{
  "d_shared_expert": 192,
  "normalize_top_k": true,
  "balance_bias": true,
  "norm_eps": 1e-05,
  "rope_fraction": 1.0,
  "attn_scale": 0.0884,
  "init": "uniform",
  "init_std_o": 0.00429,
  "init_std_down": 0.00384,
  "beta2": 0.99,
  "grad_clip": 1.0,
  "decay_fraction": 0.394
}
Below are experts of layer 5 (counted from 0) of a mixture-of-experts language model. Rows are named router (the router's row for the expert), down (a neuron's output weights, with its number) and show model dimensions 0-63. Each number is 128 + 32 x the weight over its row's rms, rounded and kept within 0 to 255. Numbers have three digits each.
After each expert's rows: a language model's description of what the expert responds to. This comes from a sample of Wikipedia text that the model never trained on.

# expert 12
router:146118173123130157087142127109097140090178163118120139126144145000082100101143101135169117078135126170117134113152023186120144122063119125147164125086103091115109217201116093136138108222129108
down8:095061134139125133051126102166116079161145103116171136110106149155171124169038170152131154151164130088149074169116155116120084164102161121089073160203160135117080140115144057131061125118118095
down9:154123127103145146137123194110152164109103205103082096170080148091171144109180134135109121105158080101130136122089155070085078139132092200134126075086122099131081095107139120097141063186163114
down10:184107156135152065101163096118192084192141101164126146110126050148140122140084093079175104068146107161165124119135123112133148115095083146137160183182120194154097120146042141089071183101168123
down11:112105079158151099117128146170150065134130158159126156168085152070168096100077076120196149118168086124143114106127082136106153113153113095098118122074105163160137165088124136114105095149159141
down12:148114136107116150130089174113118134108114085099159127100151092150141170121107114141161062160148136101072154133115109218056100114084096132133163139129141151069124165130135099135119095135077046
down13:179143133104130105133179185094080074149114174156124106117139162142157113108144121158183098094126092086132154144160103088142095034141140138123175105116166118162114172149135075117078152128193165
down14:165141086130147140088141117159128134129140117119165134167041080154052144138167114092111139070114148158130100118143165125147147106106112145140131135132162105137113075157108103108069130181063127
down15:129156129149210119134143109104157151157121157134092176136148113134155111140158154146121154138148131133084063126182149097178128046058175123147114102125161101139154119101093144151158098085063131
down16:101057109082165142167142172120094193136107089130113143120164122153138072099072167111132107143162172132124123156111165099178126126151087083094129135156163162077159109129116124093165152127087186
down17:096116148097133125108166152071118203082121144196123086100112069143152122105127136112132067137165192042105131106154054107129164163184147075095132141185095079117148062123170163166081115070156173
down18:055122089138137106149113131176148176123127108118122129175094170143099144146167129116140103045075121113096122134141040138165185086151147152144065118095104090120139098111111168142060125099065153
down19:123064100110108187117164148137081089143148103139106175123124074177157149145134096149112113142132130171148107176166120140101119098103117118108104100203206136124156135152146145116190180096153127
down20:106172166134149172145138092142167149123123086090170069121091144146094144148157111115124099132132164101154135053136115085090095170118091117076151176173164163114143110089182130121129113115124104
down21:064139161113175077117180160169072135067126119123087157132095051141121144200121125127144098158091083153085106128113203161158153072093165155094134118181170093103091088127109128203098122126116099
down22:161192116181099169107159134190134056081109140134122094085154119135130151136131157152099091166135100098122144135103144139086094065118145130086188148180142113141139149124118168074122078131127104
It responds to: Numerals, spaces before numbers and quantity or rank words in tables and lists, such as one, three, first, No, Total, low.

# expert 5
router:125094110114145084145156118097113148130135134135110131175110126106131105126178055116141067110118138236155164110130116171118088132090092135171135101117123076116104179075148115124137114163075127
down0:098110097128160149071085113152063136139166102151170127094122157129147173156093166117146175072146145184138118122161156116109138204143107150141138130111117106136091106139137118110180144121154114
down1:088169089171127110082132173127178188147140113123179134088157149108152078092149154096100134138122099160112058043129101137148154109121121105095250184166108126112158087127169119134141076121125111
down2:149090153087131105179091215131145083121119079136129088187146103141143138131141074138056155154132084151121191101158134166133112139113151139108140161127124133119132068105154115113149154164107139
down3:119067087118148146103183205148099089121138053091121097142164115217099112162156118204121137139121122145092077194136131157135133090064084152129123159113172210092131088190128096115147143114099148
down4:129082128124143164158110133055118100129122153084103114098123138136173094208141137189076148115135086113131164132146135117125112137125137127157139121164156076078178197086139146119156122118064096
down5:120128117118095120161076131173104121146148096153081124120129152146201107098141171142168149163160058170137147134098118135129153082162118161133160095146085104080122065156161101092162067149133181
down6:108067194110136179122081138179146121131141103144107062154099110099119130134075112099119122113116132132147163100135215129116116104151135127163125114130149161164138097144155090132136129154066181
down7:105100173137141120125105133131176119158121128087181125090119163152114156146124116196145157046150124111181147162179089155117118113100106111130043133178121149160154095048108174137157118187112145
down8:133147079112113095116168112137154123160150140145181136103133165079082073196140129145119180196149212086139140072118156154157145146132140157109175111106136104084102128119104140145093077175124110
down9:112147142180159184137111131105105117077169146168079152137142103130114113115075154096085124126130086130107150117110173140109127124106147145103145103118178078118145122152074127121074100135155166
down10:128157138147095076082138136197108117115088176092117177183097096119116157105152083069142110124152179122112151099090132166122111079122142166111181137131123137116123063211093194087108100156062104
down11:149100142139170124083225149112163147116105096187106135060129160169165103147153144129152105226143064097115113096137099096097143107146124146139177131095141137090142111165150112127147142149116115
down12:127058111084143131149166153150151105081111104045099141107137144116166125103187126074122167177167140100110091124135122160147146114111130116079160153147167102156112104129127119167148088105133137
down13:155129133084152102132179149118100124176130122147101125158125112173071158154150155119147132108122127160138130137123088101104096093116135155150121133147129126062156178204077175161144111067058093
down14:140144118149122164098151103106077162131116137172189208144118097198177110115135114142138159159128113124085116131101157169124124108155142125132138165108203109135099133052160098133121159094129144
It responds to: Newlines, paragraph breaks, table row ends and heading markers (===, ==), especially the break right after a section heading closes.

# expert 23
router:133124105130099164139109145139131150136169163073083108117101096189177105155102097129156159082117095158082145135151112128136138151140140112075132124118148152225156058117111125091074113064118095
down0:141137125196133184105182054108152094103078152121105126160098127139153137086104091156116111175155109191144148112096086132146120143106115091121083142148078175062125124148118169147115159150102129
down1:162093097165078167096130183189198127108147141120116111190112079167147163121095176116073140139112109169195112097157106144121111134169097121169114146129143105076075160137086167129123101143132148
down2:113082131122132109125121182126121081158171132182104126149150134132117113164157141150091091092091095130155101088160198133131177155114128157188161126154119115134144083115146043085175115172121156
down3:097104122147118087150051148161119174096106141104160159141159161156085101047138147184115115160108186148083105131145104122117137119148092119117163119070099156153112127133105105104080087053175143
down4:115115093163160078076139135174154090155074114180084121076115130115152116111133156062151130128143150086117195119088165101142117133087154153186161056096127087162062081111170141156125159158147189
down5:114123126143085116090069145118082147119138142100100142123118152136125089146159112103178077175087159060132156145110141111140123116109144141199149103142174135082064110112114168139109101162169120
down6:186080148187109154118071136050188122123153151141083170087122179137137122133120208064089132126109156159107122107128214127134158178104082155128175152067088096158121101126145178139133147148109150
down7:100215096133120117077167100122144111142147171156154143187176166081147153103166148131120049117038173052143067119161154115137151120175187119165131100132127040099143169060121102126173197190134157
down8:122149109101140085175143100074066146134118104099107155129142167134121138113174157152147078163095156063163138153112104069137183154100129155197105160143127089176168157105150163192150088134126132
down9:160151156158144139233131117139094155150121158143061095112095096069145139121154099124111115158109150089105117182162071175167121172110146049043203117072133202111136137117165107141130163141141210
down10:122083208130141121131136141108176150095122113127121165152122133064104075156107145109160145117121125233031136196160074185072103143135113147126071133110121211153111119129152123089076133116091180
down11:140153118117177144170167127129078146142100140123121150160093114117182042110139153135118064157133131168078086175122160121080154180123075115104104169172122134123207164078116139199140131124143095
down12:125119135185185119142174154146147138040112134149090142084141126078115184160128193138176123186141176147102098106138150154091121118133125084135138110089157104132108167187089065160136156100110117
down13:079089088096152115174075152085141063181093158139150135141142130106190131129170082100123216130122158107083161108127159121153098130148088208135087145121130169150144119145149116077156137057082067
down14:108107120181120111114133100070115078130169100140127097115145113151074140165125089189135140098157084115167100150134110163114112156105178142118183147111129131084171094150139102159137142125145129
It responds to: Final syllables of non-English names and words, like -ana, -berg, -ville, -fa, -uth, plus trailing digits in numbers.

# expert 13
router:099149172140102137169126138119125156115088089124113107196145109092077112133103102120136075121139102110096156157128186136138091147166145045131099075110143118149169112107072212202124070103100090
down8:129105124191177125098138117139153146128121125106130094131126162108158152123135147120151115087130149151147164100043167131174150142109128125099141161120144160124152133140154140143145073112207162
down9:129090167089138123115112138104105121114146150080102158168094154157136105118092170087147135068201167101177158127170116120147121175067193122161177140160160120106096199111132155148116116053114119
down10:062143204097129123115100149162188209094108133104118169106125136176130113114182130125169110144079130149122159181120064109128134121125129108097129145153125123137132141152106131172162119150098132
down11:182178138056160100066118165127106105135111134178129154073107158107090126155098172125123171128055083118105107181128094158125148125194100134073171151182127133144124125150122112121100134128162181
down12:156122083135112091153125094132093140110156181142135114137114150106192161172116113109118132164110106179109141116109118145132135086058125152175140120115155098073146111155116076142090176148115121
down13:108129149127148122144125096127148145116113164158109172194119133049141093149128119182092109130148145145157096116102140105129158161142125141123130152153144109078180100114098099102118118110104180
down14:147146101200130201175146175113195116173127194151161171083109107175134121084156131175090121061150141120075171171147081151198185181095134137118081131129143157134123191147138146161153125117087084
down15:110178084156088127110148165161081107146160130103100158110152187124126185116162085166146082187147145100130118172145161130182138123102127093129113105108129127123107093205104141084112144154190205
down16:079157132115143170103111118047113087140119117138119120212085094108114160182088074163117144125078093115131123145141150181122179126095168129069109130157114126144128050119083133104155137168113116
down17:139123127104124077158222151144133173131122159094115087157108123114114160096105122091130128113180181107123113147106093125155121143125028121065157130136130112172155151134156091097096125111120078
down18:038096134192195116160097106089098147090166169095102081139141087105106128166139144133185132152116151165134153075079082120155135168123090161074139144187094137109118143100127088082133107115146151
down19:096142201074078153174142067092110124184092128142168169157143108132151159115089124084085118148155103128071126110128171086111087156133214110103093113144113145148142192077110142086123117140108120
down20:131165098129171107107110161126171153178150063134101142134127137129136099097133144123190178088147147146190159101166151116156151160163092108069086132075140081141148176189157133102119143103111106
down21:080111139121083165173161062091119143104125117100137112089054116186171083106153114148144108143104119113084137159117137134101119128117056130140125072124147151168117098091097142131141166106148111
down22:125159103134125194104106186131122116140153124198137126150173126180104128089128112152162083087166129139156116153127075098105075160141113135077058159182115107143110198105101101114050109077129086
It responds to: Pronouns and clause links like that, which, he, it, who, but, often opening a clause after a verb or noun in prose.

# expert 19
router:160117141169102137181082116131138083116178154091079200075199131215059136134120169136126105000159125144118124152109099119132102095104153118155098138114175144100083122135147082105085064138140098
down0:151108094183162125176178136122138146142141136106153124127140102127150126120150135146120128143059108070127161087185119148067107060132116097088175124155124112080117110117203170149148098128128124
down1:123219147123125158155163158114143129138133142149140106111156084096127109148165058145158093151139081124103120151143170144111198164159120125075155148080105184163139145122153157154113180155183142
down2:129113076081128110127085076155117108147139141140124052119115119110163131160119122184131105103146186109165185116134156139152093174136087162159139086185108115164149142093093127115148201176131147
down3:100074082129168170166106090079063092140106117118111138118133114129150135139093168081118116102097183109104189106153139148115135137142165121150093137155150138129186153127084139154094093158079188
down4:106120170139098181144125126087136158181123135123110151095124164144166116107165143113175147155111129049170110125140166176082160146128107076152177170161110138101146142152123128074126071162104108
down5:115163132148087148099146088100153173129084155108133148146123167177098121149193142103166167152042095108134125095089100153115123091177142153161085099138149121150174096160139143146129126114135147
down6:147126096106090145129132136130185161152142125191172100112132129103109074165117147130183177141155035149120174095103061102089090100213101154178163137117098206124155157159125116181088157156143171
down7:106157148150104185115167112210156085181147110089202089118157148133152088159162102092099155073106070149082112170067133093153150108119086154081165093178156103126116162101109132093128166108090112
down8:123136103176153139128114189162121118073127091118166077109151099127132148137134133145150173146172134170112084087141150139045108133131228137056185157098145107117116150089191142166152134120100099
down9:089122145092128157067105134124129156121103156064144120134149130118109142162140117122158151158113158149107157056127142078142125053229121123092111157081184157172155119102186146180160123154073139
down10:118100135164127052192144128131121149086098115173155175123172128166119119119144141129170190141160114089071130138124135142158124150185150170050161127148085121045131121141175166121106136099083113
down11:165151189090167127121201121086144125137119086107156079094126104155137142089112183091160067104158123186095144165138178077101153083102120086183196077080139121064163146091117114151083110114129161
down12:193089136092158119141135153157083022128191239125150099138119127097120118150096111125081142168158161156072164111121177076103126122133179149141136130080119112141129132183121102056072166158118049
down13:082131157076129061129088157123150178145094165093085098128130110125144168104110158110142077120073056122189152097165120169153120149192114146098095167158124084166130176126120104093118187117200188
down14:109134160196114120102125144124171196178082172090182161134125185112131163131183117090136137125132111098189088153136122161157137134126124095125137137137133167139124099072119156088158115167162188
It responds to: Opening parentheses after names (Skylon (spacecraft)), sentence periods, decimal points in numbers, and paragraph-ending periods before headings.

# expert 4
router:109119148114134115099159142111130161130148125149142192137146129064127143127142094142133106130179109251150120135122131147110078120062129171123100106096092105098082195182146038153222121170125121
down0:128158113161173124088144140148144100136084192065153141201131073038124106140092155154098165106171113157109118067080146188074128105103104161155154151145137129081106146122111174132108081149123162
down1:130130105121111159190127130121138114082188117165190195139166129129133111121191127076099180125072130080075144155159177132122076117158162109125133167135162129099148109111096130118219122146133146
down2:177122109083100069109087163112156086132145177176122132123076164167123144094078144086076140066181064133147090111118115093168161128130156087120153132102211083145151161143135088120103083147140075
down3:200155146116127130154078079078108192127116140194115192091158126129173118059157085078152161171113105142144101114149148100117130130123065104126144105132123077113090101107107085104199080156179131
down4:152144134146189138138086126138104142143130129166151152177188095165094109148104139095193148097122133084161126106170076106100122096085139087080183162170141090159060170111168083171150108066099111
down5:183132104179129109114182161145147128094120119130120166119104094130244173149135101155116143138165161135067180129134105122094088115137061141150111138123160155096069189158148071080158054119166066
down6:089140104114138087157127084111167142108153137073086081118047120134112189130095081085134144145176119215141151130141083129086114144139094099119136131095043152160146155110151109105133197124169156
down7:125122146108145096190114089111147114103150111129126159046116156108101139120107102109120114135134118156141170102136107102128141162097165088115095177102145108158128126141104158112101127120127120
down8:120168132119127125094118172158159107115162136110124135083139124114106119137097095118155081206123145132141094090054159185147154053163160157098070182081081119162100117175109121139134153177138117
down9:110080145148140164147108199092165151053110169127076154158089070148108110144115156127129105152176132129146056095096172090120116156126125168142113120085181082068041136149090116100167127061124176
down10:160158131163036071106081157126097127078092108139098146149126040195087102113134117100193057170121166097162159172190104143102177103062114123152159136144178198078118100155088161168142096074161078
down11:067110151113104072109114126069142157121067117125150135114137130101128113118117118145118100132137124175130177134084071098163113135095115135106110103108097157126189177068116165193157121156092096
down12:160119133136168113092155137169106115140098133138103109097128152109163142091139101172141187136087117132099111127115129115134099138144119092141132131160094123152124157087126122187164155119105108
down13:131089136136140089144095105117114129211199099153163137150121190128150093064132123096106092174094123104141180088095170144121113150140098145125156095177121166107202176117107136193113133137134138
down14:147074131153108109127122145109117151092141114111181185065131164081194126124151128169112156090104103100118148098138121153125095106123119235156141080128149144108130062116183186136106097135173131
It responds to: Capitalized head nouns closing organization or place names, such as University, League, Party, City, School, Cup, War.

# expert 0
router:087147128108138126121079124108108166145073141053102124101152141116124158139144130073132255127153165049139189136127170016120160121158095137141158184105133127064154158090000066169070085181131116
down0:046121124113137168157151088115115104228156150175188128111148177104075146152130153131115088080109112120144138125169117133164171144060137067142129150139032168144214115122087091097083059185112128
down1:111130095129167105148175125108128135097101150142181147138124120142107128088144054140106107092116176157112156112102099172117151125163136151148187155191194119155167107152109086127154153132153142
down2:082120170107143099231093137097190084154088125125037132054064074152124122079119126170098165136085141140169114105102177114145120137115112159155103131166214120111157121117137141117094152161141086
down3:129097124145136148083156146089104093193145125152134141125142140131110166101129172194157107140076105163099144150145153083177169148113148120144168159057145128102159105093158125122140082117135090
down4:097111094131090170111120102153145119144135109128104164146062127168130146122199107126055100118111151189097167174106167122132199125127149098165121147150126129116171148150105130152101132176174120
down5:111135105115128122126132113132141156178151156072110094089110176159115069142115138145092133141121097104126108117179114171077104156120129109162165119137109193097113114075144157125147063144101124
down6:088155104152098177086129098137167084144123122123115093128139137138123196128157086080146162143068115103143139040110135136108124121154069130167194114173109101141091103142121183120158126082152161
down7:186119180159134159217076165142111170175117138168127173171087120102164153184161148127110111194100167162115051149125119148125144115106091126148170113121159098088115106146098164145148108076126140
down8:122102136126149161131094113138136167125129181155114132083116109141086113146168208090095134120149115133162150114121197135161073128122104122181101104118128105115125082125111075138145097164112128
down9:143085174121096086094101096042113075071163144115117181170109186148096120147143135217126183139136123082139150094144088118112098153149131180192117127137097053158121129106134074156123180096112106
down10:118108175128153120166127102187137086125144139126141129156102073106154146145162142107130110082119165176086142140169101136109111162125137084112088098153150160126148126125146148112139137114100146
down11:116141187132073143127150141100168133163127060125139091105234157132091120163109103188158098144065143156140132116080097140114105090103096190105130074093134130127136183112061138136111082156173055
down12:164099095116167099151099132054143098141122117148159116134149092157140024139112130159115178084076144175120161211112142135148107126131114121095105098134104129115201115153125139133142179157108170
down13:108171109191107163119164101130107148124164125121114164150132124062100105124115137064110147133155148126080144140084140181116167129146094128083183137142157127149136136103124183123133078135184178
down14:126131104107104156172210152091091151128099120138117146049122145150108137123123176040074061081099131135115134107140095110112198127138155120048113094120168162129110123099101160103088176141166126
It responds to: Pipe separators between cells in numeric tables, plus first-name or place-name starts like New, San, Sam, Don.

# expert 11
router:157146109147143140031041132150114094156097143184172190156137110106068091161141126167126160142131235173073141083117080145139127147131211122120094081100114133194140175179112116144155124080131134
down8:160224156111128162086099113096133127137081175126070168168090100075131165174087132160119117156148128128091146181092172125114111103133143141168135162108082145095065160127104155146096082174204119
down9:112159178125156083159159141104157150085106133135148123097177102085127126109114094105110098152141117133127137196143151179134129164170188183140158085184108129154119113163124164122168133174161157
down10:156144103163159096138128176130145086168120170136148100101138187156098118107100128121112154109140160149102130119179206106150118113106131072150136187076074131138150160084094158126109090105118193
down11:153146121073144085186215089132166107200143155088131136111091113133183106122109218111124135129145142118170127163116126106057142134101201076116106140094137079115138097091156179140107123089169134
down12:142152139097127159160087155097142125127123122101093139155129145031155111130109107107077142080086135121076113123155206115076126157137133174116081145107095090087139086070019156154116089135187175
down13:110069088127101115157078078097136102176145162200130181102136067113153076126148138063151138131095157179132163168131064164101160153140091182122153095068122108118140108093164185160153083142110130
down14:120145157101087075098139127144074086115163125129132121135174167095183081180147092090132173129130092126122159179142184159136154144130111164164076102135100152116141174181139061059103116110069123
down15:128086098154152063119172153106209163103139112156170113143175144137114133127162166114078085126104125137170134074155120169085094116120151102179114096096110164104131183070093114175123175120117113
down16:161122132164181116127115129153116145151061135152111139121116129138139110143154126118154084114113150163136085166123156140092126088145168147076122134131063083154100140222151147133133168128129198
down17:136176083145174113087120143149141141108095134144137152148155145098130097102099158135146140102147173116160099156152059118121158186087131155159079142170107106141157130150126112194147146100155147
down18:132128120123114092155106145144107167128128117131078080148109158044135091134125100106119094117125093141118133135061080111125127112156075095060119136124139143131160097138157102133087121130104162
down19:069141141125094142118154175045123137098169152095081169161096135170093095163153104105174173214171116177119105146082102150178103149135137178121100115103111109171134160081185171134148106103138174
down20:111121104108078155088145160168098129159134153080143123149185165082173133194024068177129186183138140156137108125107110100122068092100113203157080076110152111134171127146161150098148146158134148
down21:141125105151118132077149085150132107091108142137089146090084087156163108098077102085127107196138114140117137112147146120101098130139134085116091167130094103101122069160097080162127153120097146
down22:102127126113101123114089195140177155104115128135135160102131111096087104132085123141161140105104135130123145141095138112096137188180088153053110129053108122219222120121085130135130151138146104
It responds to: Hyphens starting list items, table cell pipes, and list words such as See, List and Preceded, in infoboxes, see-also lists and tables.

# expert 15
router:125116163137142133158045120131134151130239131125135226137127130080094115131150111128143122162173051214155108098131105190120135118142108198140152104108121100129091163113097098141141123255109129
down8:092116106122097124107137081089094070180101088000095148139073116187113119110139210133146220107107132126159080111159163155110139119182151170129129134133177128068109127128063171132109121108121154
down9:057145114139114102124108150168085149117112125117150086157131127117127134123077145134085104142106126183148122156137098171175142149092106057125122122122044133101112102129117141148123099124173206
down10:100128137134078140143123113102128154167176130129151129127127154109183125131100099149141188099121132213120151112108156115119124120123079099151131143143064073085058120170121113128158118113178183
down11:172108060176128119188120166137143134156090079153132141157134143133146091132085177128188126118121159144126101136099115063099106059116126119140231104139169056151143185159165094105122154023148104
down12:199127136095082136155081120174123134167103110160092153098160118148154097150143117127154161111094124114099149109149183184111135148165132145105124173099133174124105121112138168111167158108158168
down13:098104110099080133134128157182141156163142125089164104106112150116108118102123139179119115146122131081154097093106129106146107139098104182183152120146184158146152127140157056098206170139101192
down14:163060144103102120089111098119129114142112101080096114119086108179151184129132152099099147117105150185130214182098133130105078110093140105132104107164088140123130105121156113088146066097153132
down15:208106150159116171124127159102125100123058086086109125090107075127128162158134093085153175165142114197180169160153152107138146121152088204133163104144133170083099150209100142098127130128084149
down16:103153085085146137114101115116128150120155120109155159084078132177149096130130118142141149180094128106093082148108089098077175123134137137082151138153140138115083099046058067175127124108139122
down17:151101136126130087115100153126196139114158102152142152084141160064103141163113166130123093122124131131153101141142135124161105135189087160126148199122153131150159145059162162150120125113113136
down18:109091087120082152099178115163122120123176162118126142105146164072094166172118193148141108089129140152115150116052139146159149124127098126187121100145109164143108179136132117144193125100142084
down19:122151115178110159146085120121159171088199073137085116132098159127088093155131113154140111080084092151139082096087129136164180163167131133086146139145113166150147165137109088180150161200159170
down20:174142160082161162068122155109143125153167114094105102135131164108062101140091150139069129087166183190106140133159150130142114084139131074163155073128104199087061206189148182112115107161144115
down21:139068125108115148146139116115142102125123113090130156098176115073119104176124149139110104113153124128128145124117180124129117183116171150106135168133099168134120083167181131115175125100101126
down22:152119138124146170174102067135071175167109181098117124086114146073097152117128036196159135100085130117130098107179182144133136063086118187183141119175181083145120137143087213122114083108115114
It responds to: Digits and number tokens in stat tables, coordinates, scores, seasons and money amounts, such as 27, 38°, $14.

# expert 8
router:159093106144128096117133153129155182142069119083145135151134125180189115123131213118109118182066130068150088093121199152115184119094099107074097111146116094105131054123141174075137116037184187
down0:126152110105119139153097141135130117086105108128079131148171122126147092153140100126152089180204118137097146165149147140108105161192190171093117099166192106164164109094115151113125157098113125
down1:072099076112133130131095107120139169082159142146155141093136152166131136144167141143084181149160121159136125111186128164178085124154121162169140105133138151102156088086140143170148153126122117
down2:078191115105117152107117165082106123145170123148124119136078161088172108107111169141055165116020167105128112128120173184161112122118160088123068123159135049116130097070091182114100116115144097
down3:155186082105122146138091162161104083138127088163064107150110110143094090067087118127141107117110175160123133157146166126120142180114121141138135153158207110153146147104098095149103129130129158
down4:115138130105073133145105164098135098207111100141087143113169130135121092116121186165173081182147122184103096099143153057070144099128154157114150145073081150089116142092091125156090085087143102
down5:081107080150127079119124152176096117099112111103066085113126161123083116149091149117146085105107169108168126151163143180180139060063113147145046086132095165150079143124119147128179145108096131
down6:088121112130087118162184091190132090109113132154161146170125140114137126144149118121151118149103116170109157167126088103052145119167080116105150142108133145109095157120107071110085127150094145
down7:130082160091163138100066109082121114168134166132119083125136126125149091099164142130163130203157119115135144114114127094151112133133081137112101143086097157128102148097189104130138104163162096
down8:085029115110110131124158150127184090090153060165114103127162091122143145150136079185130158117140134174157104117139153178109110129165151154135126111115166142195172149129147166202139183145089121
down9:112125157117070161118159119141116150094087164110126131141146155112099133159139142074075153107103114071096113093168157173119117144198140156106134069060154112137144119107174132115129111165093146
down10:079159130093078130125138147138098107131121120180233149102128188095128107117154099087094152115080140154149142139131104137121126157097103132153109146099121096112170175088102123152132163123153090
down11:158088124075131166090097169100101140114085182152142115138111202227108116090143138087136111147197095136095099137170157189189154106142134125105151115130106128138110100145155089143076137160208091
down12:121161192144109152164216078132093142119141135114134150110135131098151099147141100166145096149127137153172152116202086089085105093191105132143140136177138160090154168164126130143139119119094065
down13:118124123160119107143154104132129126107135181139121113196124145094145158166141113141173106170182132089115138105129110101139125157167099101125118092115068203109195151192170134114132152097098144
down14:156123118184172099111118098126197112138142160072171178191104126039135087095145154126119162085129108169122116138107112105113111135062116026163185106130178130159133135144094152100084121117194106
It responds to: Prepositions following a noun or verb phrase, mainly of, in, for, on, with, from, at.

# expert 20
router:092050177094149097090110154111155173117255119122156143109142156071169105119177106068097100088156109168163150105134107139110046135062124180176130114089090135067124086156152085164157091145142129
down8:143150070074172121116131092146049072106064120096191126169121143110164124160106053140132134119147121136120072127133128120067121129167079099134109121113028130101147122124043104122145127163100118
down9:156188087123104112177153185152103147110106113126116140165132074114102170127134144190144167123159090139127165091099078121146147112136089113143157091201130133125148178143157102091142144154140121
down10:140155153109138112133172127081087132093129133127196106175073209096130129069130129130139133138111097128073115050167126150098127062126089155099139068132137136101142108168109131086169154141061139
down11:183132071082095117084137131180176132117119097099079089166058160094192139148161187130087121150151103180131079119130164167157130147124109117093117115161105171100091181140119181146123119129109127
down12:178089133139106162094114156138148122067123119157115090115127114113159114156147173193101139124172131092134161144117075131147131091116152156139088188134168123129147136118198121128048173151142163
down13:137117060152090139054118097129111176087119152114113121151094136121142102111133116086164142158160136080088140195154149115095182166128117181088099081114105125098111168108115151162124173132127162
down14:103113141168105124083158182109072141177187135125113169117117121142131159133174113080106168154151081095165115159135207140144072148166135129133089113190135143107153079071153147182192117110126080
down15:073087138081127077107138159091118120146137122103058113111084152165050127160143090155157088103164159095154134099132118100131169108068172131148181143162144080156150151123156158184051146145094082
down16:102095160074113086136155126160182123143098107133170146173126161173140154125143131129164119133095172105164155147147157166133134131121063065124138137095092153145100104142149053094146135174113055
down17:171116081146170130097221119136086152095073165129169071111148133127137147086177161102139118085114120115075124114115117080117144117122102120063095180113076113137134123123127194074141173142094118
down18:124108072128155181107144123149135113112172146130154101111137110148134096093119098085187125173160111106143163154131127148140086156142074146107124107125117125120176145149090115129151104108145141
down19:098137165145108070125108102201094085126090114139065099125097116129192112117150146184123189133111055113106209193141099122149098062091183124143151172120104078067109112098131080126134123103161114
down20:127176117070148081138101136103167102121124157197134116132149102087126085118081148168130068111143096113070175131149080162049127081121164124111131127123168129116128108129129094177114134105129096
down21:143169113148103187070107161116122118151155156191081167103130147148071116165171124039114162129133107171105082092204127091107113093159156118113121158147187171154155169150096189164120142116164171
down22:082123117086143108115099162231153163109112087124167115055098183130108138109136162119178157101132196115163130119102146136108134160167160110174157125110104065148130091111123114086070146145161151
It responds to: The first three digits of a year, such as 201, 199, 200, in dates, plus the first piece of names in tables.

# expert 21
router:064178190116127142098128130139123113118114130123125151119103104122167099135122128108131073068093163212131051110115147125120091135123129112103148132125191159157116134136070123171219140078139110
down8:127130125137100124087105132134130157105125127082129099151095123123203161179120134078164138151079128146152150118200118195113054178144141148146124159138119135119112058149111108162096121136101172
down9:090092095122124109135151092139115121172154087133154137132162180169133141126127115070137090116139120119110117088080144076078095109180096058116146029130124139105166133145162175025187149136131149
down10:088144143163121162071187144162170123150123126155113136123118173110148124107158165128146109094156144175155141152056113183121133131118122122185188122203111158119060127140114112185129137116135110
down11:070117114090108160170077125125104170101101105091133116096107133123109131073158060115135167138157102139126145178116118122188066136143114160091161129132173169131128159106106044053095133105141123
down12:149111177096098119190116131180101154100157101136083136176158136149110129127112142126109104092084192146122114045105047166160121154151125132068173118144143134105168137173161139075123115108133108
down13:171157165121113096095176149114109134115122186103114130112115091136148118163202184095078117221121154135150065161093125175117137128092086083142164104133137153191119036151103093095152126106158135
down14:076159149099130138165134097170083157138107120076093149153092156119087076171196127149109161187172093150117130148143107134148106114188087148140171157110101102067119126122109172123128124083108140
down15:129139151134076173109155155148106134100148153103167127124120114099068122149117112080163184160142132177084143094102113161069187090117118099093096115092162167138058139146137079098126146115128197
down16:145088236174139151098087137111116165156118105135149145119160153075136112141119140117182107103168135132079153178123040136142163123138108054049070181183165078171176146091099140159122109100147076
down17:154159189119113090117142118175119100112149119122148095194118112086110142133161117088100082144204110125089139091181095111114122202159076131116121150069098125105136129199196142106087079119056128
down18:102158153121117158224157104188168144146148180173148116151111135111145133148126145097091117143077108133063095139106104149204154178131103151059130138107183094107102152135088135108094130109122163
down19:134134105144126080191130133151171149136138112128151083145135135116125092105085058158145089049083133143086111092116126102116132139158193177163109115109179128184117098049085128116175165147118057
down20:137126131145148117101071104105164174086145127119111089087118095097126121122091091137092156145067046178111150152110130108133130185128172167166133084115154099139075162123140109149160179119163156
down21:133112142110114171120132164075141110144135146151112140105109152179171064169109109143090127076081063160106114109077075073140080115117149067153117137129087109162143185088134094132126104148121088
down22:113139101072119102124190116223124154174160126125141163119149165150132133136115171178121156102117110088150094086174088113110109107095102089113135065128169118139136145150145095144183037150099166
It responds to: Lone space tokens before numbers or dates in tables and text (in 1926), plus past participles like known, used, remembered.